From a checkpoint of a small mixture-of-experts model trained on Wikipedia.
Experts: 64 experts in each of 9 layers, a softmax router.
Below are experts of layer 8 (counted from 0) of a mixture-of-experts language model. Rows are named router (the router's row for the expert), up (a neuron's input weights, with its number), down (a neuron's output weights, with its number) and show model dimensions 0-191. Each number is 500 + 40 x the weight over its row's rms, rounded and kept within 0 to 999. Numbers have three digits each.
After each expert's rows: a language model's description of what the expert responds to. This comes from a sample of Wikipedia text that the model never trained on.

# expert 44
router:508478547506506515531462442502449455532552538469480531411497522523463510518524449523587526443527503507457490509424479492501585510473462520475428543481538465516530566505499467486508480415533457450557485453514530500441555604518495463515532429483478527525371458461496468489507508502480495495527472479476547517485479534500506490559472507484541438474499554502507512586465440494495527475493495407543521487480546457504561529477544548546518559524488489452473450487523439533511481497488464561552470453543508501518493508506516618510468396468440454512496500498540394505430426490430549511
up11:501512516493507532435568467498520505440466457456491505579524510496533537546440567451486515434522545537483506464548477529452513587510539488565466501402486574500486533488436508515498505509432435502586483502517508498410622486538478473490461466493450511446506559583533521532469577573539515520502457469467449526463548545542460473452440538535543534494509479524514547495479548533508523552497565503502581434456496497513444511427476487489501469545524482572509497535455456426484574504453486502450537514448485525491504446487520514461463478488481482486460549545442482433465543485549544547
down11:442454486554475473514487455513533494448509584484471433515473482444511467489438565486457441478527480517450547469496485484460437486578512517484477538516448458517466521575593503545535443462519492505586534498510520547475494546471479496513540516476524483499563547563519535506553483522555523477558530522542546510464478562542514531503565490561508540546482413526592488510475421461397473516526525495522510485534510494455463497502569535459490549565501534512521561570448516509514504530482429525552558466471471520475551414546437480502522524510548505472438528544405476574488515484497523415
What it handles: Units and nouns in infoboxes and geography text, such as km, sq mi, term, zone, settlement, station.

# expert 4
router:539524475496500517481561518535493572422560519446518399540518607538529436547456559454487509563511580443562502488507450452504437459489409441485574500528467479463501459486464517502555475510485532525589545507499514527493507469548444503481500480489508480504493449469501564514438502434531566514462465480547540460531564485501526547535523474525559497421498481469533496495522433529440505430492470513511479473545452489482550550523487422492510469490513522545482460550464518557457491567539574562559545483477447534435496516467472442499466479512447498459532544514513506515479473590537448544
up5:523540466530465563477499536444473493490467446484427546545488519509484513576471469494499534491471509475430412514499502524500568498513499565470474485488518501484515479485425443547507473468453526524513511522456558505418533515520495425532442520491548624523462498450519648525491458483446490505476497566569428409534552479497538525487503536486474446470525568504449496459502545539516589500475493485490492503523526447511463441528415515514484567478483521471531462517465384508476555501500489553484573539496430500494468502491516522494505542449479618476474510506465487558497513535457474492
down5:523498482474480534507488474498497482600405605531520478509546388420557491471461504515505509552463482467524484526522498478477496449478494580463449499532539484582530427532484509588463420504480475558533492507487473453450542411523500490511432483461530506533547532480462473517546446462503475414512476448529538451431541435570484517496517526474559504487513518469514489499582478516507418495480473479502511493502476509488542515567558517476503529467399554469504541477490566458456504531510448466534513531517447553525507447450468534508554493520494500611532479573453528507519463550459500499
What it handles: Sentence-initial In, On, For after a line break or heading, before dates like In September 2018; also place-name starts like Tunis, Kiev.

# expert 52
router:464500456553454556567494478487468498456484477451494517533478469465495544472502470524500496404515530532520529471549433504451558500521559541516498523421460544458483651471502517586456451510644528453536513475555495501556534460546475496580463449504483527538515488519534475557547515510508521512539514554481464490449499500489541464499448466567493532438465522472501472542568436515536468571404505506529447519461504502496447553487569479501482471454481484489543459472459447488482485468513554519511497458523491402507467506486549490528476473497565577444485544489494415494544496481512521451
up0:549520438507486443504503615529612505486509554566527442526509551525490533485478523509487559589552502527402520493502438537518497542555522468487533441493447455519509456480498457524467487501484531563480475552531503559511537522444500525497491531498546448529437465445473447511572472465497496518483445553489580522572437505484467561542533477583487470503548477537494563477492533476485490507537492492544510504519498551513495427490426513516532555519523562496486537479507482536510495543511452524446604464518543571551439479515511557578506524576507464506565560458547458504553532536457499456
down0:514487518493460503617520441491557549378490494573479537497484474450549513525550551461478538529549505512473527522503553522462487485465544510507501521559521491486502540507477518458495534435535577498526474452526480530513445544516527495496601453580481523450514557457443544510492519555527482497548455462512481484528519450453547547530493425509526474498494382553505508502565502403508413489532529406578451561474497540485473450500505442564523521428472486549594537522535484523533548501485518482492528486512520497530551477522566521502491482523465533457567434503493555502534473519441509526
What it handles: Commas, conjunctions and relative words starting clauses, subject pronouns and modals, such as which, they, would, could, although.

# expert 46
router:477492520538509519522401481476487522451541414490491568483451480502462532498536467437571480519527404493559503465407405490470449501483499482496554518576502455492491536438477473462520428542528487476564552505503499536456519559528482421550480401473480513517489456507472510507487474554529410463476475485443504505444527502525434522496549534543477569528489498480510467578523474460557547475463489430531503472469514506521501496484473555505554507618508524494552500526532479530466543570442526486488452548512447532425481548494508534445457446529473519530451552459529457536494502494461593481
up0:533515524464511502436511459462414502498503495519475469496454528547504437474507497460468478509511495540408480473505502519489471478445472505520565487456404455448539485445480523496531511416456490511560531546564545514482492470478531529528555479541497582437481450531501496546504498573570491522459491493439512562529548535565508509422401478565454468483535516508525526483470556530478528454450541524543524441540473443466517429486458521472555409505498549539482433528532503547519419475428483548486497483459476540477496478481464515487481529520538504617514506580563421488475545563507499442
down0:485516527561474502552503474550541509542552591502470506478440488518510502389457500482472497453498500449467487520541424411480590506521484564454403503488557435463525518555576499519480510527498477526437507423525518478534533509553489527504526539520515517483527572486519472481451490431543496483582529529471504463513522471483574567567496546507445488482489496550513527450461548585449526488554548492558447542589502471528533490557492502403458522532445457400496599529497478443484461559536462503477533483478531486456505458465490457452499451481522485490524482523515507529467531503469458487
What it handles: Unit abbreviations after numbers, like km, m, h, sq, cm, million, and the second part of hyphenated numbers like sixty-eight.

# expert 60
router:515439535471502542494524508419495446510478561448486461515534456494444513576503411535481543467545491499460508521393500432505508459500513526481470443495452483569551524467522527509514491538543413453473446514468536548481588571547566482543490481525534463522436522562496535503473524472508504479536566511476516422475479528476556496513497447518528459493487445505493423547474532512560575471541513487512463534485430490539462545569551520493458476541510495432432475418527532507539561525485490549458510543537479441503561559518491530507416431446471463455510575540535465525524510483428522493
up0:425525451385528462475546456474540474448486512489469509460474537520487506532523519473540511582550517538420513508498498457485509543521555500525501529476479535470519496525496482419528485476499489531543442584468580572438459527458476512533517464469517457469437475572467492560509532448428532496513470553533478536504513536488545548496520440577489458460428515514491480487445498526440547505535445530403410545487478484513520546601447430505472543502541435520579439521495497528515451505422522489464578558500400476530521555495499458514495469526511505470556491493493481469502471488452459500
down0:515505464502481451472430529536493494447453532486439467431473491419455456513456485455547501482507565529473428504477457462482491404498497490491479441519521417528462494502546528480460530482481503529538510468449569489491521579502547465530483432509468470435524468564468418488461466557487509534726478463487505517501524501525444472533523420494525527514483521532456453555484475502420449530438460509509463499470462478410550539527555514481534522537467503559543534538537486524518473554539510433550501484529512489520470497509428514487482463491507579493480483503489496505508472471520537490
What it handles: Common nouns after "the/a" that usually take "of", e.g. course of, age of, one of, member of, number, part, plus plural -s endings.

# expert 22
router:480511492529454522534480530466522507502489455465531467560524581450583522488512497510506467409499548503510471497430423479528525519460445433550567447420460516454487503488456521446447507502494526442517538444542532551567580558542360493585520494490545529505533531583564543509500548519492489483493534517486468559534509509559515473521460532500448542522533562526513529513560457553488526514505581502458485549457461515530559517445494453514497455489486480516499486499375500506497502440452494506435522524516524473493473527478570512518506568526522531525472479454461482514584515576542542541
up1:531479557463511548491523624422570491376515497535510485445523494510465496426460477501512509495494488517499428495490496465463488570529466500566528514557518446481463523525508549510526556438586533472472460526543499512459485496489504547482540445565541553543467420533592443547493467544468519508442571565542417457519477440517568460498470488477493489463514481523499512441478485534575534546517521494533528501517456503565526496483505428550525487525455455546469485529509537523546537476564460500490510479527455492469509523545545486506482509582540486480465482541530459470500583528377494486
down1:547480490546475481510463509472518509464483481490515468498403513354506539513527531481485477488478555492528480481435525523485530467487519502513511535536457481512477499455602442476461526483399527471561501435470457468526537481498507511505532517491510483556567416505475467487454485476451480501529615484494502461535442446487480538438502474417481524425515539550539495403486527490530519456457485495464481507555573566496505511553515538423520565470487477434529420506467502432456526439508492514504562460523516493507471538465504586503554559481533516393478490509512525536507443481515456420
What it handles: Mid-sentence prepositions linking a noun or verb to a following phrase, such as member of, substitute for, reside in, through.

# expert 23
router:492481536490501443493431507509530507482441481550558500494457531524434485419437557521531517503519487546417492519472495451550520461513541513461449463487600482497575534516492470475433506453447442520526496488473568515446607453495508469556489474503530484406499442563503534565445527542424526518539506464477473524466521508501610474564515479523520433489497551480443486445493494611476553517531481396511477508490522500564476564478494513482461536494522491494482483462583469503533574467531503480483484553521526529530459544521507489544486484430543474489539571579506513501513544463549454525
up73:500455513500474551497525452515567491520545529514478482508528423514503481476483418505519481516512591496460480539467472451517455429498450510478501492563442449411496506477462572499408527418464524508482531501505578471466416576545495488547501513457412509510451524541497455545511526546543466485464541492568464439467523506464497524490515522467525469509529403542503511491513499428479512525456518451541450504407517500436508499508536474423542526499469570538484446458519536454508592537485498460493454524572545530463547469535450498498541469473523459495510528537520415438427459478465576461
down73:471528504460511531563504511519466574537435514517551546514464456440543515485575579558576528511499479494577463471546551538480488482525534548533559544486476524547466507570498559495460510499468511540555517477494507454533450531449496497521583494483478504495463595501486551472510484415498408552582529504549467452532493500522470564429485550536529485517506393484499502465491460545502401538550460474497559503470513537512524418514452513531513486443511503568501465511479503516435427511501434531429484532487536524557439533404492468547486523503526455531465532459484512513489474533430475472
What it handles: Past participles and verbs after was/were/is, usually followed by in or by, like located, known, elected, developed, died.

# expert 27
router:501422564468546493494499544511455507489514524543543518543539510483499583586439490528502498485485525529527489544529516420422426485521463434490519484513524496453468566522481462521486525487466492514479493408539495469445447402536467490468512438515434527561467516447544448458487520567518498482374506532503500474486431401465526470411417476465471542556511555512532437541472442453500459531509529490538493507493430540550521500448474512529491465503435508505488524518458524538467587425460547487484452465528515501487471524515561474491570487567491485557468446451452499475528491487465474499
up0:481499497462576417565536553527543504521538449515457539496514498521518458517544533521587570498451570560453537361527479473451478501506581540491483480586485514532479484540459466554491483428483574581511458457463562519500541500553502562454421546514464551587487545544450479485512518540491517591470475508492458507499523468472577476436468503503548533463432434465476479479519404509442552537462556478479566492483446544528495496518482494442510463558531492552497507466495460512517519568507466509498517540472471506479504506544513514508515490466460549517565548459504515479537489519448495521
down0:451459503533509486477492496541491500537543560536566492474496560519430466474532469531521457499524501552369446469482462554456522526502489548479616503543415523477506461549534446485456498489532528464485523534559484521478500487545506508473540535504464585507550490542524482519454555588476440523566506521454497489464436507454437506505558455450466513514500524612506508524531464454493577552481485562519545489485528443452380482488529466498486523469442490566439525619478470542517534426540530509511442488512501557450474534515482533491452519489486505513544494530533511546504440506481465528
What it handles: Hyphens, parentheses, braces and backslashes in chemical names, LaTeX and asides, plus prefixes like co, non, trans.

# expert 35
router:509532493532495503452461516463563522522486479422489473553471531441603573510442512480457545480451526518534475551509504533508447516445538476536521504481454478516479531443517445536584483504488528487438492560503546469488540511486466498488471508469495517531503498487454533568562461525446511534554477493479500508536470533454524462490498563541485536476505532567478575545563556543536576520534454458418577556462455512524442444466516544469562456491503435454507423463502511445428495472486475530502559488470406483530533476484479494411546503478492521455425489489563513436485597557535519574
up0:490518565487531494548481481600446480587460518567421501485490491496522385522515481517503470516429474518490502451493493462504473499508498556482537503450508458481525539509503589562525484564527485573533501474503484551504507429510444507524478500464513501535553532519464473510484499511464419554481560568566401551472521449523507455476507511421486545471462506439567491456538418499528532482454425525588490469461535432501548506523518541529579523481547541487508493439457443563501507447506586521530505488500503490591443462549528514483468570488547552477498480485529434527477461488503515532
down0:485471530478477478467520564515506519472436469563464551521500595351513472470528534454550487484526514461429506501486471582491508476515459446491504472528437480484525508459573513455500578532521547476433568490517476456621539463497459511494485494570530507476491528465524520476489514435473477477470418482431550456511506565516396521515559559514538486526492527573517531540506477504493525553486483482545467512459551558455525540533485545495526584504523497450513510483442431428431542507476444486470522460482490499512542503425506531519510469535451558495535528471514532456447465581514499523
What it handles: Determiners and possessives before a noun, like the, his, her, their, an, and possessive 's after names like Woolf's, Leake's.

# expert 7
router:521510490497505473482471513570437456516473512416517480487528407544540509487506594478513530529526445557456477486536495467455460435518508463458416572505581468503527462510539473459543473533500521447505478567541499478503565474572476453509441574556441451549529494486541436453510522448519441437517446530509453515551459509453508494511468461514501550414454466396503501476489525473531493534456454539530537442502553539486488455525461490574510511476413515453530527458450497496529504471550519423514519450506502515586433472498577441484501550554561466531461514457494510443535502504502520473
up0:523465522546500534447508514393593502509559463514553481460598562512546506496567505477462511508517525492496470494438538520537442471518478511559509520552458512535503513551490517562512589485526481477503497539534489483478564455471547629520467536474439551495475497552534506511466482520481420589472536570495478493507463549526510510525523576484463513464525474476449522506476477524550580615446532567465501505546473488445512596452552508469514474491512445458459531455478539488475534446468452503570450466487532497471490517519480463487540567491535456484448478530521556448498547453519477565
down0:540535567560476537520496581497491514504454455439529501548548442548439511584446473568513504564503479531503499562463515539524451467570559488511565521479466451465516538485526509577463456477477427504424495496503521539575471492516580506430522489464493515488576517515493473501517538423502461516446538524453441484545577473469480478527540454566473536482470512479533552460499471437536536507516515528439574429471512570486505535527535492476467540638509522461530491514517471539490487524484475513481511522503547462496515525491487445542483491555539519394491533480542549459446501440540551445
What it handles: Dash bullets, line breaks and pipes that open fields in infobox-style lists and tables, such as "- Founded:", "- Kingdom:".

# expert 45
router:508405497450494475553525461490525452482493539512484543534471510509485539522525451459507476486569502455408489440421519466502553488505571498556448494522465502539526580496539509432451493518488436507493466482487535533442623452465417517529500549522580451536509511564464523502536552447546436454515567501524486526473518472531551459502512546575465440479467443564452476480515502478554522509487509459446484552447484533484542502545525515533498540487558473466499443467560477520528580486556475443460515583514567556461517529573480509496460530440456470473527497561452486486508531456514445459
up1:562462456487574479516543494564498518480613447521454471491464452516473499471527521458529485507529494459472488464540530500500506519432546437494562474504588500501407498485502425600469471480515534605440518528495473442475480525499495444462496497491509563508532501449525459539459478456544420507477550537461469487476509553482481551465464538497460539520494514488439576526508463514509486427522470457480603511455539456594476463476478494512589435489552492532474565476457527541491523561438532548545483529521470473449488512495525510578525560497473484515541468488464516527491443545424544450
down1:533479497483546507518475471495498533444480557467461470523449489435530488510399466394412433570547486478503506571449476486471508560477536527510532446498536493532446474523576538545409474490517559539456538499539493497472545496484428494556547485490532524514543490459473500584467506504560503460474476581540519502492485574504484457513408503562460538515385477517487566595449443469500468511505473449505440531560498575593497447467478505457504462503479528490563499551482520467491449491487491443482485529493518484510450493441474516494459508550449470599519486525499504500513501546471512531
What it handles: Inflectional suffixes and action words such as help, support, attempt, including endings like -ing, -ed, -s, -ment.

# expert 58
router:498507542479539491490515530514510508460574515515445491526473464522477473520426537457417553422507520489544532530524517495555458536482497408464524482455500471518440582519536498522463494483495545496487477482436471504407553451522455466472464478553511478520436555471505475503466535457474533434457559553527581487433544413551515457485416461456482406472469543536507480518463528473510531495516513512555550525536432513538513466454480483523565546472509467466533509556447552565414579545474576430460485484505524531531573495533471441467509502500465414529543505457496523493528501450541459471
up0:529489498547478519570465393507459506463546534495492461501532553500538480443445526529497565403533468503500524489539478593554523555499527575536497425526429541451513450404476479560493457468568500563517542450536502513495507492452465507483463470510492489473518510495529562481547562437528522490461519558442471514585502559521611493521470522485560464468493520524540522493542529528529523507508491443518492511543492503497496485512412531414476474538471494538483425439456519511511477456461536438535493542548469450518488527540527473477513443418470499500557508494558398563517495526513562467
down0:526483515486483458460502487445436482516533496463486454520521526510464446473465479476507462546488551479487507503576522453510562483495519511457541512505476458497505554604477535560466462504529546548600502448462503464509425374515487431619539483521444449544399449492477464449469523517498474532560500478519533509472558494495545457436535487453457492463508511517553550617464480482571453498524528508438475438459489519499476528530486487505424579511492512485533478567538541527558546511554486492486505477464518494511558498495529429544517594523569472510527467501534504508436495526519525559
What it handles: Hyphens and first parts of compounds or set phrases, like well as, such as, short-, mid-, high-, early-, plus decimal points in weather tables.

# expert 51
router:506531540518474517509459543516541458519465459526546501546478582461572526565451527460526585422451456534527487543437548543586522516513572543561512466515472481530527657455515459512519482530571447580473480450460542535499592537495442571549504491502518499491475470530521478520455486461444509455554508542421484554492411487496517456553455547484493561546559572513436464500499545524550553503542474464523599548457519485517513456485479493519532483504489439506472511472526493479490482426471552509450522458510507482530479569461508499474520506486526495466497497460515480462494549539519520496
up1:533557485532494548481563540510414437526538530395468521417474524524499470438497551449511527519533545480460477470573511496536461492432503515453442457474521469590404517446475504544527487423517494448529470470531490508477527427510419499553516495462538484509539528517522484560504437518452494499472549535508473486482546470587552465468485427465573522511510515460496473524508508498474566508495535451544513497505464592524513545590549538528532536495552499537472446484529569547578503557535544545435555537470532519523507517530470489497482478433536480534524498495546407447519462485551500512
down1:470584461572511493500502518524478476502427450426431522469531544568457472464507498429469483540573481501542462480535528509549463416503532483433580523649412399554454462518484507523457482469494480528524557448483519527520472397538445513568492524467489438534459493544447552488484480515503483492513525545557480533487533484483496504452519491435509506564480478474501463555494490500458490460508525542460551536471531455542499470552464498501455593474534495447510544542510499476449517433470487470547474520503550551479532465500523486495480510485552483544509515544477468499412582465548530478
What it handles: Articles, possessives and adjectives before nouns, including adjective endings, such as the, small, human, spherical, reflective.

# expert 12
router:528567461440490503559509507497506543516533484485488490455503498521443521461556534495477472506515436532496580515525418493446529433504434579530470510476559564496541577558447478541455465479516467463521475547525512427494581510531546501586489514541454512506534570455529474473472465450557493552516519539497465540517543539485535475532516457480508392496421530490439445460568432564520470527513431533540438467549575492519520541517551542491459457447526448472555513461502415453516512533506501497533492501512446463485506529518555515529460485498500481507511541543558394539497545497507470578
up0:415506521442536502493519556531513607474473440550517453491437534499524503540503524517534533464519447487505500503410481534525476535530540539509510486540539548532537577534434562449478520527494566417486455484551467512439523460533478518501529491517528524565451527569459561513521483448420485493498508467486545491447484520522536510497540513518474532531498464475413487583434531418560543435448490493521550475458477460468453578518508480496510508485468457582530474467496499465457463569475537476395453588505464489472442526487529533440497513440485525570485536478472537559446499483456535525
down0:458521480545540530526428569537436495479564438561492446479470483577474533481505481531519392471455510443556508547445457557511430547505491561524424512502528566530490536565521508508482486550426479522489541447532458458476614487504463535502489466454478535495534463468457448479452514509451563421525421509513490498449518540498458484492487531498517529498457501422543430492464552484443511581554482535528504476484475474496467493545500488495448481480499499493501517440514437512554479522418477579491491529545408472583478494517528505510477524500494435564555497520474424514505548454483481553
What it handles: Clause subjects and their verbs in narrative or census prose, e.g. families in "households, and families", "The team played", he, they, were.

# expert 32
router:563489529462584449509502467511450577546552447514533504516527499508550560501491518545486474511539571482508585484486418420482471517480529392437515515484480509476430502475498438513502531523434438520548480528512506437430487497515486532491550519507515539495518471512474491532500525527471432511395553565514457497502392470443433569448488532466465512504530451544524415479504458437493537482452547514561516421508507509473489547464453494517478517454544530532497507486528574549457524552521491497569449448516495505582468487545506453472560508472448522479429495439502577536491493499500482465
up0:469493492490568506531486463460484423572507508451437591459485477536456517480495474519501418458549502488463475486459493555535483513456488428577496506496461552454449543513471572577421521503489442469539485629540570535478541595480555478549401467486520498444481501497523466471499475456505557533477531546512474571574490509484516506545442445467467491543590497527499542463453515519502491472483455483480519526464583467495522478512586477536444428483532477518517524453545504471483523469525463505497510517503504477546492446469509545460536594449539517509485585461450475503512477483472474474
down0:482535479563515404517536567536514536489480547493431454506480512472468538525565446460494558452530464473488482525475505541503494514458494503579539521528478481482480512532510524467559427486538533537603494457517524467446429427473493571495505510478496472453569535488462517459485466459511488461502507522455469500480546520497497558525437535550485507560440499535512474466437509457512501510453471523571462541463499487559456508515523499449495525486536596459458488602498488498488430445429445558503545508484514543403474559534463577525583502539459460439531493439470517571492458494414458460
What it handles: Short opening word pieces like un, re, co, ne, su, fa, plus opening parentheses and dots in web addresses.

# expert 49
router:498463467503542457523401495437452548537463454520527520530536473496432463522447483491498548560431473467540479519421475445462442444535576452459528477547526562492472460493494470480491420537481452532503533460474535515477514397491533527450445530456519550472498532489514518466556543563485472533449507514462475445445519489552521457432484532585420557476484510483563492546472514406536486508466464562498581486494427535526516487524469527467488467509473533557543500519392548492459509479534523560462490552537513487476498536526488484450515529511507491564482534433453542553551525509448564489
up5:582522568515559533513474496469533466483476475451450520482509483485518509549472536510527497454556463588500499507512473506483471476556477482503527553496466474439496510504471428483443568564483462487506510481467539500471490562581470509522476493485556438506480550527574515520510483487481469450469481536667468443514522542522504455514613520589478524454484577539490489515551510540539552457540477511498499488453490536514557483439499520519516431499562489503514378512520442533530498529465441539491445480485454472456430520495465432403518531486486537476497453490545515445506474542494491588
down5:446520501518566508530480498549478496521514490525519536568560424445441495486548549443489479499454507524452504436536468434517504499558460544534463560528436467495465423559465437496548519507452527514490542563532493500476527453519495514477460469571498571526588439499478471432546487503447534496502444480473444440484495549504464479464512497569494431525559513467545472545532450498491572409504489531427478522523485557548524465485490548530538514534509470441536445502544447460484520519495534476499430506494526462465486550472403506458554460526554485509403536442535506511540473615501467480
What it handles: Paragraph breaks, heading markers, opening quotes and the first letter of a sentence-starting word, like L in Like or Lieutenant.

# expert 39
router:476509499547436508513491585524507536528539520556495428524507515508440474519460470521493463513551521580458499568524455481488526517491502566472461565577477481528490490527474457547517409490478453486538433513490581457464665423460438528478512437530503485508478502577473487492457508527525493455425572476542404527498494456505508430542492502426477459478436460482512466542528493520492470522539492556534479460441499538455546446533501545478525508467487522560532515543534507535495519458490571504484430541549601545514520446509490443503561461531498495471494546533518516468499505542461516551
up1:446479491523580481509609510522507593435535502510544529523471444545535553534470528586500489532452496495470512431523519451465431514512513498452534540461520461486500588543483478586537496478477510480499541436489465494516462464563461487472495545508497524500476522465569503466464449456473448517422489483508511565465486516487540442493493498490531514478451468457526472514511491671514519478440470594495499488540489592531607547460529432529504498475486486412471532488486499552525556526509538542519487535558464476486543482494503482551488538502462519479519507514503435574510485504582515552
down1:444523459441472465515521531505510482514533484476561493497544475546541539404527486514548454442497489473503410515514548491567538475568488464477469482543546422449522542516493451502414416464495557477523438512464514462418492626546512439475438522455510454508573464520524470516484507558514477515479399537425489512458474370445502492488544568541479504452498532465447452453550457520503539543558520549498437462448490517474557493576532470482491523491516496497467573472475555496468500510517488530447541546467509534482466467509461488473521462485425482489541485475456501486463473477508512512
What it handles: Adverbs, adjectives and their word pieces right after was, is or be, such as not, very, never, rather, extremely.

# expert 5
router:561512474475416486486526499452524527521476505481485487490484475531565518525501494488507460546501543527506559463485483458501443451495492483488479539505551545451475499503457494430511473509553492548519493534488509454524469375467518554480576519435472510503502515438520571454503473577500509479390474482466580424426484553530468472414542520511511582528532511594515536485427537519494546479478534560498550588517445472562447574484466530462512536458502545487551513522435488478475457507504498554542454530514508519467508525548381505475550576546493538561498478498506492544435523478523561522
up4:491520524505581460487520535522519497446472511457543496534495571545493505485485507500551514494421431505481553502550439497466478527502529535502511473443503551520545537473429556597478548391532471431413490556520538493489530518489513527488578468549509455573524464547497465504519518524505524490491423533526534538489564421506500493521476507513417492499478481547512517433510444549431568471439588490544447499511472517451493513522556500500525531456492467505421454522485562531525516459500546535448451557488487477484421509502482437560580488444535494599460463537511518503545527509429495440
down4:523457509519517485464499551542501564526516586558445520551467562472502603502567488534546503552410520406519491489494527563474526552467488511464549518522451527433541483497441410552449476522508507481485537478500518490509558543498477416489524481475497570464485490509476516502528483535552462465486540557500434565481463524476493484522415509519514474580544502434498481529481511513481553527482490527552513481512528487471563492475527568466560511540583540503430526431487541565554518430493509582466480460495545488437419528455527501516486516513512563477538464498474531544527490616524444518
What it handles: Paragraph and line breaks after sentences or headings, plus hyphens and name prefixes in Arabic-style names, like Al-Nassr, Kh, Abdul.

# expert 50
router:464492449512558544461507506510482556424502507486495507418450521511543493489498455531477494527482489486581473419412511486424465578463517473495517536552490430569504513507530558496551461529514541551460528480479459572442457493519526478480563453568591465500508501501523538508504479491492516530453535468500515483521495474454458511417495480485485451533469439463522512455496524448584439452482438508568533552523441535468431450550475485448529509515490588523465567535543549515586517552516540565470449567526486490552543498497476585490558495545484476565421460499499456523509471538474536521
up0:546503527461521483539526503487481565513438478404517546568454416480493523530493478610531531517467523533439503466503536527513460542448501409487518555467525554438534524488487433515489489507521535446530530497508512516533517526479468526600460496516454531458485448548466503518494456463457512522527514506535499517519465519521526488519458487562524551523525498497537537466466490459475541530447482477538506525386488515509477496475530491440495456497488572552504489513474486392539547550483533537544522571530520526565477495549481474395474580525530493522469471414453521495550606591505534404
down0:421527530486507512444481531545448435520471497515455514490494465574447461583541455530454507588562512490474461552513468513480436463506522418484551503474429456493523497531543521489499549489546502560491491491523495497526510518513515395535463530516499553444496516519538529550455525539439524522409509558537469499484515561562527519524498504431515564556543461505450571446475450456544517530515551465484491451516480531555492488516508475491511503588516500636592475474527515522394501470469477566503443471478464501444556492491568483517499485524462467501562498500487469595527449514526479486
What it handles: Single capital letters starting tokens in table cells, asteroid designations and formulas, such as 2006 QQ, PTS, Dr.

# expert 29
router:436520514538503467564464473522526490542497499515541420536426569505516515529591553540471530482447542487479462553451555505487523530492582488471487481412492538475461563516534477446487537503599465474466510498519478544529576562483445481605421600514530566518496475540464543436476525529459536541530500508467471503522533447539495507570503534488434532511413534486469518499557477562581504554460526514499482520486594489542469520490432532489512487471577465513542506489508499471468443471423497509500520462469501485510517498550504481479542560489554551550521478449501506475478483593519553506
up0:495507523437591472508521463498444533515449532566425432434547507510453463494423470512494471461466466498482442496469440545515506548579487480491456496460477549498564498537510558553542500468540505534522466471533492448478483551523529442485478432461462476549405486425489553440471485515570559530482507520556511542463512527395550572484427464446512478517533499491479506450499514521433489501504510478511508536490502502541536527523440493489458478581541437483537571450517560517479482457456509471416478516523454471501521488508558507518484500390542468468468419495490502498498457467599470448
down0:500519521500495518440486516497439564479480518496412512504525461529466435478470514412414479494485518498520509519517563472402525563519548532485555498481469554480534527512434520511528462472498503491447542543491499464433516477535524478492494452502505524479545483505516506441505558427551594497502534578577528492476462495447533506549543478482403465493605507495495508466564478533472469550506527447501476474478489574534511529528465535489518553476490545550521601520582476487516523518566532432508523516477452460438543560470556490523481477457470448465426428457468508406460425504506477446
What it handles: Of, and, the and commas in running prose, plus infobox section labels like Official language, Military service, Political offices.

# expert 62
router:481537464536491466522583531508471531474460598474558539566510513502569447537447540419458459459523537439513479501491494500513449569485459554572521487498504504536515576520538519568483470462487443524477524534565540542484593463516463422549556476507457475497479531495455503557428454476479513483560465500443456468545433518528529544524450564586497486526468508486484527508486523496508483477443434442565505500562560513478477480483546500484571498474494522508556510490577492529496535460521475524535571525514452554518470491452535490512485487467496472471461576610529517433476563539434452503
up0:602561487464455553567469499532561468451505448485522592485489405528515523520569482537465514474470525486404447509455561505485495522564494532484478517479442525491482541497427466519464571481528478501517473540520536487525534517397497491514505512547493444513514541493496581498530440499549499640471541508574500475488540539496463498449543585532474459471545504473520544499498527521478498420509475479491453490536532567525500477589534520450496453504539427499512585519504497466506539462525424457452455559503566507488517525579490484485433471484515502523476490527497444484535528500429458508
down0:515529513389481450470494476564559537493529491475562451415508562494565485481410565464485470532497508409465456517522541460553518521486425449491449445502539641483474485478553539509482448506467470491519500469523467555440492481529533478444488540552518514512493533553497459449462391463505525467506531519534538478484501534563575456525481480528530479466546528488535462526471516518522510500475446537444547504444562566445484541498509448448535439507539433553479527486461537454522442495530464548480481504438506520517498463514504544424471460517504541440509491516444512493540512518538576447
What it handles: Articles and frequent verbs in running prose about events and sports, such as the, took place, played, went.

# expert 57
router:539489439513488467555539449501485462538495478536484591470529461552448523488455531508478518471465449547443520511484523542461546483537505563516475470528592463541540519460505522503451472474534481504446472454511512479469471583507575439540467486528488501454471532558503486547456515548530529500517504489453518530512563441544516539484513474485462407524564551517434539421508477519470512486429488431555477527512512487557559444545482493442419510449485443463438539487546535542542396488483504480493560455477552445517480511470556566564489450501521532503552453601557416470495517470496542516
up24:427569554530519549494492488532441580469576443548490504571529487558537476501490471481539516457470497582489480492443470498459513534475492499469576511510513541466569512452469532551570545519507495506453458522481486554505503525532446504580479555470483460530489515526565556424508501563503555505440564494508433473539501486544509537517487506542530620505407491449525508530486469458538487548485469540440453545509536457528547493420470503464527477528507485509419491523519524445552500516423461456480467465506475486494439537590571459492507542521574490497456469474489503538597475454503490453
down24:563503512497499477492499493474541461551470532396515474498462549482500505481531549411515400518429489476440491507458542512524533567521508514533492569439446503500503444490472481487454527489574549479547501488475466462445455567581480469526525507482459554451478470532508560537472477553542552477523509506459497543425521505551486467447534481441527494526479510575505463418475482544490490558512481479497505524470441552458475470512524529433562418448502507509484509394571547616503504508502494480559518524518579509546505533478455443524536489448437448458536550536548471489550488483426477489
What it handles: Numbers, percentages and word endings inside table rows and sports results, plus plural -s endings, such as 2, points, medalist.